config = dict(
    normalize_top_k=True,
    router_bias=True,
    groups_per_token=3,
    lr_router=0.000475,
    positions='rope',
)
Below are experts of layer 5 (counted from 0) of a mixture-of-experts language model. Rows are named gate (a neuron's input weights, with its number), up (a neuron's input weights, with its number), down (a neuron's output weights, with its number) and show model dimensions 0-63. Each number is 128 + 32 x the weight over its row's rms, rounded and kept within 0 to 255.
Before each expert's rows: "comes after" lists some tokens at least twice as common just before its tokens as in all text. This comes from a sample of Wikipedia text that the model never trained on. Tokens count by the router's weight.

# expert 4
comes after: "-", " un", "3", "7", " Un", " inter"
gate0 [157  87  62 119 117 110  98  90 119 139 135 121 112 141 127 126 187 145 119 152 112 182  30  95 147 155 192 150 128 118 191 124 115 178 100 148  78  62 172 178 118  99 128 137 135 108 179  83 146  90 118 128  68  78 134 167 159 156 123 186 126  87 170 123]
up0 [172  47 132 157  78 126  77 152 142 107  89 143 109  96  96  96 136 174 109 149 133 185 134 106 145 154 164 124 129 158 109 140 153 139 169  96 122 104 151 130 119 159 147 116 114 176 109 156 128 104  64  87 146 143 138 117 122 144 139 120 178 198 171  42]
down0 [142 110 122 112 123 119 202 148 164 139 104 103  85 186 131 117 181 100 191 115 144 166 128 124 105  67 101 140  79 152 174 183 156 125 113  97  75 101 121 109 148  67  88  80 135 100  98 129 191 112  95  74 101 142 159 147 139  73 187 198  85 118 108  98]

# expert 3
comes after: " ", "1", "2", ".", "3", "4"
gate0 [ 73 141  56 147 148  92 141 138 183 123 112 135 123 133 151 122 146 123 110 146 102  50 127 145 169 167 153 171 192 164 139  83 152 139 139 134 153 143 111 137  97 166  68 124 148 110 138 128 132 108  60 128 105 148 107 147 164  83 150 121  90 159 133 149]
up0 [126 169 102 143 112 172 109  77 122 101 117 124 162  93 176 153  72 112 114 148  90 125 146 117 144 149 122 110 154 115 163  88 109 121 215 171 112 199  81 109 143 102 114 108 114 131 128 105 103 166 153 172 171 153 146 171 186 104 149 123 111 149 163 112]
down0 [ 96 166 134 157 123  61 118 172  82 121  62 111 115 146 214 115 189  53 118 145 127 179 116 169  71 138 131 149 152 117 157 130 138 115 168 122 120 143 112  94 102 138 127 161 116  84 133 142 129 133 152 196  82 176 145 155 184 126 100 129 106 136  87 134]

# expert 31
comes after: " ", " F", " St", " f", "F", "′"
gate0 [176 142  85 159 145 198 147 146 104 189 122 117  98 181 104 124 147 101 128  95 116 105 168 202 180 130 117  70 177 176 123 111 101 144 151 155 164  93 103 144  79  30 100 155 126 126 109 151 141 104  84 230 123  89 113 105 101 124  85 128 146 144 123 122]
up0 [167 160 101  52 202  96 171 147  63  73 122  96 197 110 121 102  73  86 142 131 120 148  77 134 100 141 127 121  95 142  78 110 136 166 107 110  72 152 108 174 146 123 132  54 145 134 123 113 135 102 125  85 145 154 172 194 139 129 116 147 165 122 139 102]
down0 [ 86 144 151 117  80 122  83  76  96 120 112  76 116 160 150 134 131 161 121 100 144  83 118  75 130 236  76 200 131  42 110 128 128 131 141 131 133  85  97 103 146 108  86 137 210 126 151 127 116 137  91 131 109 148  68 115  91 109 128 139 112 136 163 179]

# expert 39
comes after: " a", " the", " his", "s", " an", " their"
gate0 [132 195  79 111 103 132  75 107 154 104  99 129 113 143 119 153 178 142 174 139 138 123 110 160 177 152 151 104 138 144 129  69 151 153 156  91  66  87 150 119  98 174 118 128 127 122 137 178 167 160 139  91 145 129 108 144 143 116 160 110  81 107 158 143]
up0 [127 187  92 127 162 152 133 155 101 107  89 159 132  91 146  98 133 165 141 115 163  71 119 127 125 143 165 126 146 164 134 157  95 128 155  95 113 148 170 132 135 106 163 172 148 126  86 142 166 195 110 160 138 138 196 142 140 157 166 159 172 129 121 158]
down0 [135 158 127 146 115 162  97 118  97 159 134 115 136  84 150 100 118 160 166 129 148 138  80 132 156 167 143  72 118 136 152 159 110 116  95 169  99 150 209 178 120 100 132 139 154 134  78 112 132 116  82  66 109 179 106  95 125 107 204  93 149 123 182 147]

# expert 11
comes after: " |", "0", ")", "9", "|---|---|---|---|---|---|", ";"
gate0 [133 152 158 113 139 196 195 103 199  80 199 139 137 155 114 161  90 118  84 174 137  76 118 166  92 169 108 118  95 134  94 107  48 133 142 152  87 179 134 168 132 149 152 159 110  61  73  85 101 159 128 153 135 115 127  87 145 162  98 164  89  69 182  96]
up0 [162 174 154 162 176 159 123  94 126 170 156  69  92 120 142 117 159 167 129 177 147 101 122 168 123 108 160 122 135 103 146 146 162 120 129 129 112 244 154 143 115 193 155 111 158 119 173 173 199 166 163 131 158 160 139 174  33 102 130 145  13 183  96 142]
down0 [121 115 117 122 112 151 160 179 114 171  70 169 136 122 121  83  90  73 171 146 159 151 141 115 178 112 186 188 135 143 128 168 123 141 139  82 168 110 117  86 145 162 147  96 170 176 112 116 176 126 159 107 129 172 130 138  65 158 133 184 143 194 205 106]

# expert 45
comes after: " the", " The", "The", " this", "the", " announced"
gate0 [124 181 145 100 105 120 141  84 144 159 129 207 180 104 100  99  49  66 130 120 116  99 115 157 121 115 145 121 174 191 158  88  91  78 148 162 161 139 136  92 102 142 154  97 116 172 112 127 113 112 131 178 177 125 136 180 227 103 131 108 125 170 171 164]
up0 [ 93 155  95 169 126 117 104 175  39 121 108 120 125 154 156  81  95 144 130 143 144 118 156 180 183 138 128 148 130 102 149 103 224 162 153  62 118 101 174 177 141  86  75 160  90 151 163 106 154 111 138  62 108 128 133 131 124  57 127  95 135 114  66 129]
down0 [ 84 136  98 127 126 145 181 101 160  62 117  99 102 141 132 122 156 174  91 119 119 165  99 161 145 112 137 156  99 131 115 109 136 182 167  99 180 131 165 146  34 173  89  74 119 129  97 130 153 112  97 129 157 121 122 110 107 160 152 179  86 126 139  74]

# expert 41
comes after: "\n", ".", " |", ")", "==", " ="
gate0 [130 120 144 118 119 109 135 128 146 152  93  70 161 111 168 233 135 133 181 168  36 143 135 212 119 152 128  75  88  78 102  89  84 104 154 153 182  90 150 134 118 164 136 109 151 148 141 128  88 123  83  93 115 119  97 122 176 132 192 117 134 112 106 106]
up0 [109 145 210  98 114 119 132 154 161 172  98 140 156 123 144 167 150 110 110 165 118 157 118 198 164  96  77  93  93 124 123  81 145 157 143 130 139 121 156 161 199 165 171 168 156 106 117 158  80 109 122  89 106  74  54 142 131 142 172 116 150 120 110  98]
down0 [121 172 142 136 148  93 133 148 147 109 136 163 124 120  87 152 111 140 136 108 124 110 133 136  94 124 169 123 122 170 110 154 143  97 133  87 179  66 202 112 134 186  78 103 133 163 146 197   0 168 141 172 127 146 135 141 139 156 125  27 132 111 127 196]

# expert 29
comes after: "-", "2", ".", " Born", " Location", " Coordinates"
gate0 [ 67  45 133 150 106 129  70 176  91 137  91  85 139  96 118 185 139 172 153 187 140 159 121 135  94 149 113  99 136 147 147  84 104  92 106 131 108  86 119 126 122 135 111  94  30  91 172 151 101 135 111 152 145 127 132 115 186  71 155 130 154 144  90 117]
up0 [191  78 170  85  98 161 120 120 236 121 126 104 118  93  82  90 115 131 143 148 131 157 100 178 176  82 153  71  76 108  84 159 111 175 131 157 156 170 153 117 163 133 145 166 171  89 107  85  90 109 146 113 115 152 117 119 122 133 171 108 124  93 137 135]
down0 [137 110 121 173 122 132 123  95 101 126 165 144 149 123  79 157 162 111  98 130 134 122  95 119 111 119 121 198 152 139  97  85 109 131 167 141 129 114 151 154 153  85  77 142 109 174 149  97  51 118  58 111 179 146 160 108  72 153 111 108 105 117 153 106]

# expert 24
comes after: "\n", "==", " ==", "4", "5", "==="
gate0 [113 135  97 162 104 175 129 137 155 114 135 107 114 174  90 139  84 142 161 134 185  92 132 104 165 116  75 117 168 139 132 153  89 126 124 194 130 117 123 160 100 107  36 127 174  78 186 161 139 167 135 150  91 123  99 138 142  75 163 161 107  92 109   6]
up0 [133 211  87 179 118 153 129 145 201 103 133 154 132 149 129 171 147  81  79 132 203 160 145 123  79 122  56  98 118 162 213 180 149 160 124 220  97 106 179 147 130 171 131 129 133 120 176 125 130  77 192 108 191 134 161 106 125 117 110 119  90 116 109 160]
down0 [117 160 167 127 116  70 149 102 161 161 129  91  65 145 121 119 156 139 126 109 105 111 116 148 204 129 156 154 161 166 168 161 150 146 129 173 165 128 116 150 105 203 161 132 154  69 158 122 126 108 155  81 216 125 117 151 138 119 126  98  89 118 138 150]

# expert 37
comes after: "1", "9", "0", "2", "8", "7"
gate0 [120 124 112 104 105 144 190  95 147 142  95 137  91 109 141  73  98 115 129 134  66 100 162 144 146  89 129 226 125 169 139 118  92 171  96 147 162 167 127 180 124 193 107 110 110 160  88 140 134 140 168 172 193 146  98 122 136 141 117 106 138 172 136 171]
up0 [134 164 159 128 126 103  57  65 142 173 157 117 145 161  94 120 101 141  84 152  67  55 115  90 150 125 102 162 156  38 169 113 164 154  69  75 114 144 215  46 165 137 104 176 125 111 181 191 114  76 136  97  89 155  81 145  94  67 107  88 139 113 164 104]
down0 [105 122 178 145  89  84 128 183 135 117  82 160  98 108 152 137  67 122 115 114 178 155 105  72 145 140 164  78 147 165 160 155 145 170 141 168 173 150 111 129 148 162 121 100 165 161 131 108 190  84 135 113 123 152 129  94  94 140 158 135 129  80 143 118]

# expert 13
comes after: " ", "–", " (", "/", " $", " +"
gate0 [104 127  67 157 145 145 114 144 221 108 116 150  96 107  96 142 115 158 141 124 174 112 113 169  96 150 153 118 110 135 138  89 149 171  89 151 118 191  87  74  85 101  80 118 103 159 133  64  99 100 115 102 175 195 124  72 107  78 102 112  74 162 185  80]
up0 [147 172 117 103 188 122 110 161 183 156 177 174 105 158 112  94 139 118 117 150 124 109 149 104  96 126 134  82  90 107  86 141 100 194 138 121 135 132  87 149 100  95  74 186 124 190 142  78 111 115  96 153 126 179 141  94 127 106  93 136  89 146 186  88]
down0 [ 58 166 149 124 131 110 110  93 128 130 139 165 160 166 107 127  82  99  89 162 134 109 186 172  68 111 144 155 113 118 138 136 182 113 179 158 137 119 117 142 102 142 117 121 122 167 158 131 144 174 127 110  97 168 117 140 143 115 119 147 121  64  80 115]

# expert 27
comes after: " of", " in", "'", " to", " for", " on"
gate0 [ 79 123 126 104 125 160 124 129 124 121 131 145  81 115 150 106 177 143  96 154 140 144 123 144 148 189 160 114 128 151 184 154 157 115  89 121 135 149 104 121 104  62 125 102 138 146 120 150 113 154 141 117 104 161 171  85 162 107 225 149 178  83  91 224]
up0 [134 104 143 110 148 124 110 109 181 141 126  92 135 130  92  92 117 124 138  93 149 119 205 131 103 141 116 151 134 110 101 110  88 121 164 131 101  71 138  93 132 147 162 127  98 111 177  99 118 103  97 112 115  88 105 149  83 121  86  99  37 175 127  96]
down0 [137 135  65 180 120 161 113 164 145 101 115 106 116 163 116  96 134 125 115 112 131 178 161  78 106 187 136 147  86  66 114 118 148  95 140 135 103  89 126  88 142 108 148 157  86 108 136 116 128 135 109 106  89 142 149 121 174 110 151 123 107 170 107 123]

# expert 20
comes after: " was", " is", " were", " are", " be", " it"
gate0 [101  88 114  78 176 121 117 154 137  96 116 119 113 124  86 174 103 116 135 110 129 156 175  74  93 118 133 130 131 138 165 134 163 110 184 168 181  97 126  97 135 118 164 161  99  50 127 167 144 183 151 121 108  90 139 131  60 135  96 180 143 165 114 108]
up0 [133 120 184 118 147 169 155 165 112 134 130 176 162 109 138 134  87 132 142  85 164 135  96 108 110  66 144 156 168 134 126 103 210 105 120 126 125 151 171 121 134 165 178 215 145  98 149 121 158 190 138 184 101  50  87 162 144 134  56 148 161 138 143  99]
down0 [127  90 147 110 189 109 147  69 148 128 122  50 164 225 155 104 118  90  91 144 100 166 106 105 125 123 155  84  99 109 135 120 150 140 164  95 175 100 124 156 140 122 125 175 118 105 167 128  33 114 136  86 114 113 107  99  60 140 109 146 130 114 138  93]

# expert 14
comes after: "1", "0", "8", "9", "2", "6"
gate0 [106 178  84 151 117 113 156 140 102 127 142 113 163 139 193  95 160 165 105 141  83 173 163 144 157  92 153 116 129  68 130 145  64 115 139  99 128 178  92 177 101 110 132 160 102 154 182 146 135  96 154 142 171 122 106  83 144 121 124 111  85 132 149 127]
up0 [127 128 153 173  95 124  95 117 125 131  98 122 122 127 161  86  80 167 217 103  44 143  87 142 145 124 134  71 148 102  50 120 168 141 130  74 117 114 101 125  84 103  95 134  90 183 183 127 112 116 149 122 191 128 153 135  85 152 120  96  67  82 132 129]
down0 [147  99 117 155 166 150 133 129 129 178 143 126 149  70  65 111 120 120  88 150 131 135  86  60 120 130 160 204 106 148 136 106  58 124 126 117 110  82 136 127 224 143 115 135 130 161 169 143 187 161 169  82 131  96  78  64 162 113  85 176 138 104  65  59]

# expert 26
comes after: " (", " a", ",", "),", " and", " as"
gate0 [102 103 194  76  95 145  72 132 109 196 114 104 113 104 147 105 129 114 163 190 120  91 125 101 150  88  57 203 111 192 149 116 151 132 165 101  89 176 132  93 161 127 128 136 162  79 132 147 163 129 121 135 118 161 195  78 130  47 141 170 168 138 203 126]
up0 [163 120 136  69 142 221 225 167 163  67  83 120  96  72 146 145 113 129 185 168 174 110 130 131  54 139 131 151 209 176 144  99  94 175 126 116 120 135 156 119 124 107 138 140 106 134 127 138 139 151 101 124 124 110 139 121 122  79 133 149 198 116 135 126]
down0 [132 151 133 174 121 107 131 132 113 103 144 166  94 117 116 131 145  94 123 128  71 153 132 169 135 105 129 128 118 125 117 105 134 142 145 189 163 146 132  67  49 131  98  85 160  94  84 129  66  77 134  95 159 161 138 192  80  98 140 106 156 103 149 115]

# expert 38
comes after: " the", " \"", " (", ":", " of", ","
gate0 [ 75 172 122 194  92 157 122 127  76 152 165  60  97 194  73 193 136 156 150  95 156 137 210  83 136 115 105 106 152 120 139 143  71 112 123 155 189 129 115 129 180 150 103 141  55 133 142 117 154  73 100 186 107 166 108 114 111  98 106 157 138 136 202 126]
up0 [115 134  77 158 123 131 117  95 115 165 147  64  93 125  67 183 132 157 145 107  85 106 119  82 115 112 145  91 121  88 140 159 121 151 105 175 202 131 157 105 133 158 171 108 119 114 126 142 148  96  78 169 131 119 102 127 155 108 106 184 165 118 135 121]
down0 [152 150 132 153 168 110  84 148 143 167 160 103 144  89 169 147 140  81 150 146  86 117 130 137 141 135 133 147 121 131 118 173 112 127 169 117 194  97 136 109 124 172  92  83 121 158 126 134  93 117 120 142 122 143 115  91 126 157 102 139  72 172 185 104]

# expert 25
comes after: "\n", ")", "\"", "4", " Win", " Party"
gate0 [132  93  76 120 173 255 120 117 143 137 105  58 135 121 121 114 147 107 111 119 135 109 112 132 123 155 144 104 110  85  76 126 120 151 122 152 171 109 164 127  98 141 130 104 141 104 173 187 123 112 119 111 109 100 166 118 119  78 160  90 119  98 105 154]
up0 [ 92 186 141 128 144 101  89 164 143  65 111 174  74 118 120 122 159 163  83  88 107 138 140 128 168  77 191 172 131 135 152 128 154 121 190 165  95 112 117 150 124 113 125 202 151 137 117  76 112 170  94 113 142 114 154 147 163 159  97  99 134 162 140 143]
down0 [ 85 139 140 128 163 170  81 119 139  95 130 114 116 142 117 152 105 164 123  94 177 114 152 107  98 124  76 106  92 197 158 172  81 137 148  84 151 106 162  74  91 149 160 129  79  96 109 138 186 128  88 119 129 136 101  98 219 108  91 212 195 111  73 102]

# expert 15
comes after: "-", " |", "|", " •", " List", "°"
gate0 [104 147 126 137 168 140 167  82 118  72 136 171  69 100 143 117 129  86 175 144 154 126 128 124 117 125 142  96 133  99  79 127 194  98 202 120 172 112 128 111  91 143 164  77 126 131 105 174 164 110 102 111 141 128 180 122 115  92  81 171 141 108 117 138]
up0 [114 177 101  89  86 127 140  70 112 131 138  78 103 147  83  87 136 125 191 153 104 145 132 166 141 139 104 146 131 129 106 126 123 162  66 142 124 151 152 168 148 122 137  74 136 161 125 117 161 142 128 195 128  71 117 191 133 141  92 131 105 138 145 174]
down0 [ 60 139  58 121 124 124 137 125 138 114 153 156  89 161 116  82 145 166 109  85 132  87 131 140  96 131 120  86  93 105 209  85  80 159 111 101  85 138 201 130  76 119 161 160 150  82 108 149 159 152  91 130 117 152 137 100 145  77 123 133 100  37 129 209]

# expert 12
comes after: " of", " in", ",", " the", " New", " United"
gate0 [108 183 140 131 129 134 154 119 122  52  98 101 103  51  67 112 167 149 180 137 139 139 135 140  57  85 139 126 105 113 115 128 142 160 142 167 110 124 133 108 134 152  72 131  96 128  64 140  81 196 115  45 104 118 144 134 150 126 177 117 121 151 158 136]
up0 [156 113  99  63 154 161 164 107 134 177 127 176 144  70 113 121 139 135  86  94 129 130 193  92 183 128 146 110 156 135 172 128 140  75 126  62 103 107 195 195 158 104 155 115 136  82 130  82 120 112  93 153 197 205 132  86 132 151  76 175 180 159 105 116]
down0 [122 105 143 142 115  70 193 140 110 175 117 141  88 152 144 114 170 161 100 155  90 123  85 108 102 164 194 121 139 179 178 128 126 101 135 178  72 164 137 120 177  71  72 154 105 107 120 115 140  69 182 116 110 161 117 121 154 137 182 131 101 156  95 120]

# expert 18
comes after: " |", "|", ";", ":", " in", ","
gate0 [101 136  69 124 143 179 176 106 163 142 102 142 117 150 120  67 143 109 172 129 158 123 173 135 152 112 153 128 148 145 177 117 108 131 144 123 138 170 187  84  90 109  53 143  77 116 102 140 124 175  98 206 114 162 207  79 125  19 139 148 120 100 130  94]
up0 [150 123 154 139 183 157 115 114 120 200 133 161 123  87 125  56 142 119 157 114 146 170 130 158 167  77 173 109 123 118 160 139 106  89 102 128 180 204 129 105 112 120  60 200 117 102 135 103 124 151 118 148 103 154 160  48 143  22 127 139 140  78 120 142]
down0 [129 145 123 144 126  87  94 114 167 124 130 120  81  86 116 207  95 136 133 167 199 126 111 195 156 135 123 194 140 148 125 157 105  44 115  97 104 100 102 141 134  79 190 168 132 159 114 212  38 134 127 112 172 109 157 124  73 172 107  44 105 155 113 113]

# expert 6
comes after: "2", "0", "5", "3", "–", " million"
gate0 [ 60  95 109  69  90 139 156 133 184 159 159 136  85 109 104 124  83 122 134 109 137 173 148 123 117 129 126 137 114 116 141  86  72 141 101 147 102 141 112  82 129 135 155 142 178 118  95 141 169 160 123 158 144 108 138 118 124  58 157 134 117  83  91 171]
up0 [181  99  51 112 154  92 145 112  73 111 123 108 156 153 146 145 122  92 102 151 166 101 146 121 139 101 138 193 180 187 140  67 125 146 104 127 195 119 155 174 142  96 113  83 139 132 148 122 182 132 163 164 144 103 127 170 114  20 111 149 154 118 130 128]
down0 [158  85 112 170 136 119 110 146 176 107 118 112 138  42 167 137 116 103  95 114 127  81 124 204 164 150 138 118 123 101  15 150 141 106 130 145 140  85 188 149 145 125 143 135 134  74 107 134 151 143 128 125 107 103 135 139 135 102 126 166 121 138 137 147]

# expert 0
comes after: " B", " L", " S", " H", " D", " N"
gate0 [129 172 136  62  87  92 111 183 136 133 154 131 143 142 114 131 132 135 143 195 120 143 110 151 145 107 199  94 129 167  99 133 109 128  83 144 110  76 177 133 190 146 103 118 144 160 156 145 148 137 178 176 207 190 150 150 117 116 164 136 136 118 182  80]
up0 [ 85 150 167 129 137 122 164 128  97 111 147 124 119 130 149 139 141 119 115 161 120 100 115 115  72  66 136 135 140  76 152 177 211  85 143 149 148 147 129 124 110  81 158 130  73 130  91  90 135 149 164 148 118 140 121 110 187 152 203 132 143 176 153 111]
down0 [115  92  72 171 100 124 120 131 124 128 172 197 166 168 102 138 114 112 160 176 113 143 116 106 137 162 124 142 145 135 109 127 118 163 178 184 161 142  93  61 160  74 143 162 173 100 149 140 129 202 141 176 151 183 141 102  98 148 161 122 130 162  80 185]

# expert 36
comes after: ",", ".", " that", " where", " which", " when"
gate0 [109 148  81 100 124  56 153 139 110 113 222 126 101 128 132 100 114 121 131 109 136  72 148 124 126  87 120 128 114  99 123  98 143 136 182 127  83 121 141  93 140 152 187 122 123 157 193 117 148 158  56  85 163 128 160 111 126 129  88 159  76 100 134  61]
up0 [ 81 112  96  48 166 136 132 118 114 189 102 148  81 147 123 100 178  67 163 123 141 133 188 150 144 128 143 196  91  91 109 126 145 157 136 147 132 157 152 132 175 119 141  94  87 172 123 101 137 179 109 121 160 139 125  75 165 186 137 108  78 106  99 112]
down0 [ 99 143 118 130 181 153 133  86 143 128 102 113  69 146 126 156 133  71 148 168 117 107  83 141 148  82 161 111 157 104 120 133 122 122 106  89 100 163 122 146 185  51 141 140 181 103 152 153 125 146  88 117 108 167 175  61 145 125 106 126  98 118 156 156]

# expert 17
comes after: ".", "-", " John", ":", " (", " David"
gate0 [140 152 129 165 108  66 124 147 120  74  73 113  84 159 131 153  83 131 137 126 159 114 135 142 149 117  84 141 132 156 136 104 119 120  97 139 124 139  87  99 149 151  79  80 141  99 167 106 127 140 111 119 116 172 142 112 143 153  63 155 124 107 150 124]
up0 [129 169 150 118 147 126  83 144 109 111 162 132 102 132 146  63 139 146 104  66 128 164 177 126 175 141  99  98  72  86 111 156 154 116 171 164  79 158 149 110  60  99 165 100 107 150 113 148  76 150 181  96 103 104  77 100 161 156 119 158 154 102 124 132]
down0 [145 170 134 159 136  75 113  99 128 149 164 136 132  25 119 119 133 149 149  98 139 158 111  90 126 155 127 160 110 130  99  83  95 189  55  90 117 187 167 123 182 119 155 111 177 192  94 100 143 114 124 155 139 157 129 135 132 109 122 114  98 104 113 146]

# expert 7
comes after: "\n", "3", "5", "2", "4", "6"
gate0 [ 73 105 135 121 123  77 134 101  55 115 118 112 125 140 140 107 190  99 106 117  98 132 163 161  85 125 125 100  68 151 168 194 177 156  59 105 151 147 107 127 146 199 146 150 126  46 107 121 172 129 142 190 163 135 172 100 183 155  77 142 177 179 120 175]
up0 [100 149 146 180 124 190 104 159 167 139 124 161 152 165  78 151 120 140 161 144 156 136 100 132  83 145  84 177 123  68 160 158  76 105 136  89 141 161 144  87 125  69 178 126  83 150  99  73  87 136 120 107 120  82 136 163  80 132 150 104 120 108 133 123]
down0 [179 102  83 194 138 146 201 132 104  93 149  78 131 127  76 142 175 117  77 125 124  69  90 110  63 136 148 157 150 158 129  89 200 188 133  88  95  28 118 148 139  66  57 170 139 114 140  76 191  78 174 189 156 140 146 131 183 151 140 200 128  79 134 149]